Weights of a small mixture-of-experts language model, trained from scratch on English Wikipedia.
Size: vocabulary 4498, 45.4M parameters.
Experts: 144 clamped SwiGLU neurons an expert, 1 pick a token.
Training: a variant of Muon for the experts, 563M tokens, 9667 steps.
Below are experts of layer 5 (counted from 0) of a mixture-of-experts language model. Rows are named router (the router's row for the expert) and show model dimensions 0-63. Each number is 128 + 32 x the weight over its row's rms, rounded and kept within 0 to 255. Numbers have three digits each.
After each expert's rows: "comes before" lists some tokens at least twice as common just after its tokens as in all text. This comes from a sample of Wikipedia text that the model never trained on. Tokens count by the router's weight.

# expert 53
router:102145113143111177088108098120109073137190090073108128113116130137133184134118121047129190120082140077125122103060064135185172137127127098148139125197087153129045161180161136092074100166079135
comes before: " |", ".", "–", ";", ",", " |\n"

# expert 16
router:117115068127122156080123088148165133126145132081182115116092152156132158101102163136112171079129119117145072164081154145168129109117099143138119075120111110124115112132113137096147130101061121
comes before: " |", "-", " is", " (", " |\n", " and"

# expert 52
router:130144102140100122175116084129120142131181148095123131141146136144142186122128155115108138140109112105095120136108149080156121100161138101133106045147185135162049127138079128101160056123081098
comes before: " of", "ial", ".", "s", "ies", "ess"

# expert 29
router:091130108123144108081107090127169122140145098088166102147116132134114155105074132119124130142153155144100077137104155160123146123113123082134112063148152106108106220126092131072111108129124116
comes before: " the", " ", " a", " his", " their", " October"

# expert 15
router:115112073137075144091145104102128146135201122154123108135142209112102167064127110141172148112044137089127104167093096134123140092160149163123124073168138175143140130171082141084141124118126112
comes before: "s", "ly", " of", " to", "ject", "ended"

# expert 27
router:127102133135107095114104121112173092174153122103090108113130130149085156123146150099182144057077131105100144191084091076133154145162127120075160092155164155145155129128081186116136111108076122
comes before: " the", " he", " was", " it", " she", " a"

# expert 9
router:121122088159099118138089027133114059097163132051145159123139119172116124068055097096158158128144104175107123127104123129137140126127133115059143057168134138120152137137119153069148115103166082
comes before: " the", " a", " his", " its", " their", " her"

# expert 59
router:148104139093063176153082044105194126087166069092189078109095162139117127105123149109140227134076096162125127141086083136140160177183123103124085138204170125124083149168107184122119088129139154
comes before: " ", " —", " +", "00", " −", "aval"

# expert 62
router:148116105068072188160144113078122129124220112101147073104085142152146111111152173109151205081121038160129068188074114150179132105152125122068086078187116136147123189203092169131114131130140152
comes before: "==", "-", "=", "===", "The", "In"

# expert 40
router:076094143119099137142074084139135100095150118136190118083100138130111131079073161107146150100135104150146044147031126183174113075136116101136124148164200177101123123127127143097142086159117103
comes before: "19", "20", "1", "2", "18", "3"

# expert 17
router:136077078157091199154086115145098135149186106121141133122109120204126118121077108130103205077086119089093064124119104156188157128163103061133118113138151144142120127196153154129130118135093109
comes before: "–", " |", ",", ")\n", ")", "\n"

# expert 25
router:135161042125104094137155083113158121122149146092119128159076134187120167139188165084145160071068151151084092161133063177134159053132071141100121073149154177144128127109128136149134086104055128
comes before: ",", " |", " (", "\n", "'s", "a"

# expert 5
router:171099134142105179164110104095149128122161119126120132125057150152104094136098136131121181100070114146114029168105140113160147143183100133180145128133076094140181129161139183131095062107085144
comes before: ",", "\n", ".", "\n\n", ".\n\n", " and"

# expert 49
router:133091097061102123152082095092120131111143150113114080106124165165148145085143102107148138094142083152106104132097149144136107148145159176121171054129127134126122078137123165063133085110122085
comes before: " a", " been", " not", " also", " an", " the"

# expert 60
router:142132123081116159136057124122112131088152127091163098109071124136151155065059193062093163093114097115105091087097122119152131087174110136186164142120117083145137105145139154134100100092118141
comes before: "0", "1", " |", "2", " |\n", "3"

# expert 63
router:187094124130111196165101088097096124110193122129141133095102149198094121077108082128167148101130104117059099146127126145145099086151108157146124064183136153118101085144136154100085121132148065
comes before: "or", "ion", " of", "ors", "ions", "ed"

# expert 46
router:168142102121095168132115091134111098103172083148109127101112113167147143109073168080099136091134067156119111138072163177169194139156075141154098091189217125122142183152074150151084123116106138
comes before: "C", "See", "S", "E", "D", "P"

# expert 48
router:108073066115111098088088107106129147118149130114130078147067161197065148087069159057178158063137134102103143125121107149101147143113111132129104065145107193179130128146121137069102105167129116
comes before: " by", " to", " in", " as", " the", " on"

# expert 33
router:111059066103099122101097131059136110047139110123156105140071174169115102099086127068155180099123137080077143097123129139101149138148147142058132062134115189135119091216078129110118099164145088
comes before: " the", " to", "ing", " a", " on", " in"

# expert 56
router:137075101171081105132094113126136140115145115118127123148104200180138097045086142065097213093115122096113162130105108119161161129098121170103111079155138157114105113156153208133119096108154086
comes before: " of", ",", ".", " and", " were", " in"

# expert 39
router:091107095143145159101132091117138158070140120111140110174097194197099160105077137122152147092113079087107139127102176103166154135096124116071116110147103132145101126161125127109133110127065090
comes before: " and", " but", " which", " who", " where", " including"

# expert 19
router:161154082101137166150043079124110098150135109134122106129144192160116129106095131168115154084122119158035108183103174146131099168091105160130120137147156115161108157185117156073153067128121082
comes before: "\n", " (", ",", "though", "tern", "ready"

# expert 47
router:093139176086111150151107104102157146116139076102142119110057159125115171104130189124196171134139115173120090113064118131135150102084101122149146062155158152139069122159108194110096114077115121
comes before: " ", " —", " \"", " L", " S", " USA"

# expert 51
router:119053080128087132163126064155153150086173149131159155080122147129125142094084107099127206075150104174116129132116109140106158110110087113155127098118189139174104128166105154120136066094102089
comes before: "19", "20", "1", "0", "2", "3"

# expert 20
router:151062117132101112150067114097160107117137090106144063113133140193117125101084161097165179070081118169114074143133133133146127120132113156069127113142171126100141124165121139098127104121144109
comes before: " of", " to", " with", "^{", " Total", "ts"

# expert 18
router:092129051173140160137136099128170087115156128127183103098085190153086118106086174132116140111127117108076093188128141129137151114140063115091100054185147156131077190136077168106130154120070121
comes before: " The", " He", " In", " It", " This", " On"

# expert 4
router:133081129094142181111108117105168100159172100135155032129141165169141164138090160137091123103148086149083053131087102113108169081146091129119140095174134183107107109164101167056116141152168151
comes before: ":", " by", "\n", " office", " zone", " birth"

# expert 7
router:147121090131123104183110056182153103157146146078152088137103151169123170105105130094135201107070110133078130149136087184126120142105148100132102074146106167173167100141110179112075103123123085
comes before: ",", "ic", "e", "yle", "on", " January"

# expert 32
router:120072108138125135129127104138170135116181114148149125140086163146082147155102148125162148073142069145084085145110114116145196130111110110171145070130148091117131149151115138113145082158132120
comes before: " of", " in", " was", ",", " is", "."

# expert 61
router:106127090144097135152128096137147140133183126097138137146117191151102151119066091100106184113076146160091129149132116114204194171139148146130155095230131094145156156154129125099130103123110128
comes before: "%", "0", " |", ".", "th", " km"

# expert 23
router:159111036058131125094173056132145113121159115103101126181078141154072113074129143092152150055103119127083151109108087132100130101128153147121133126177141156100154096181143168089132122151115074
comes before: ",", "s", " and", ".", " of", "ing"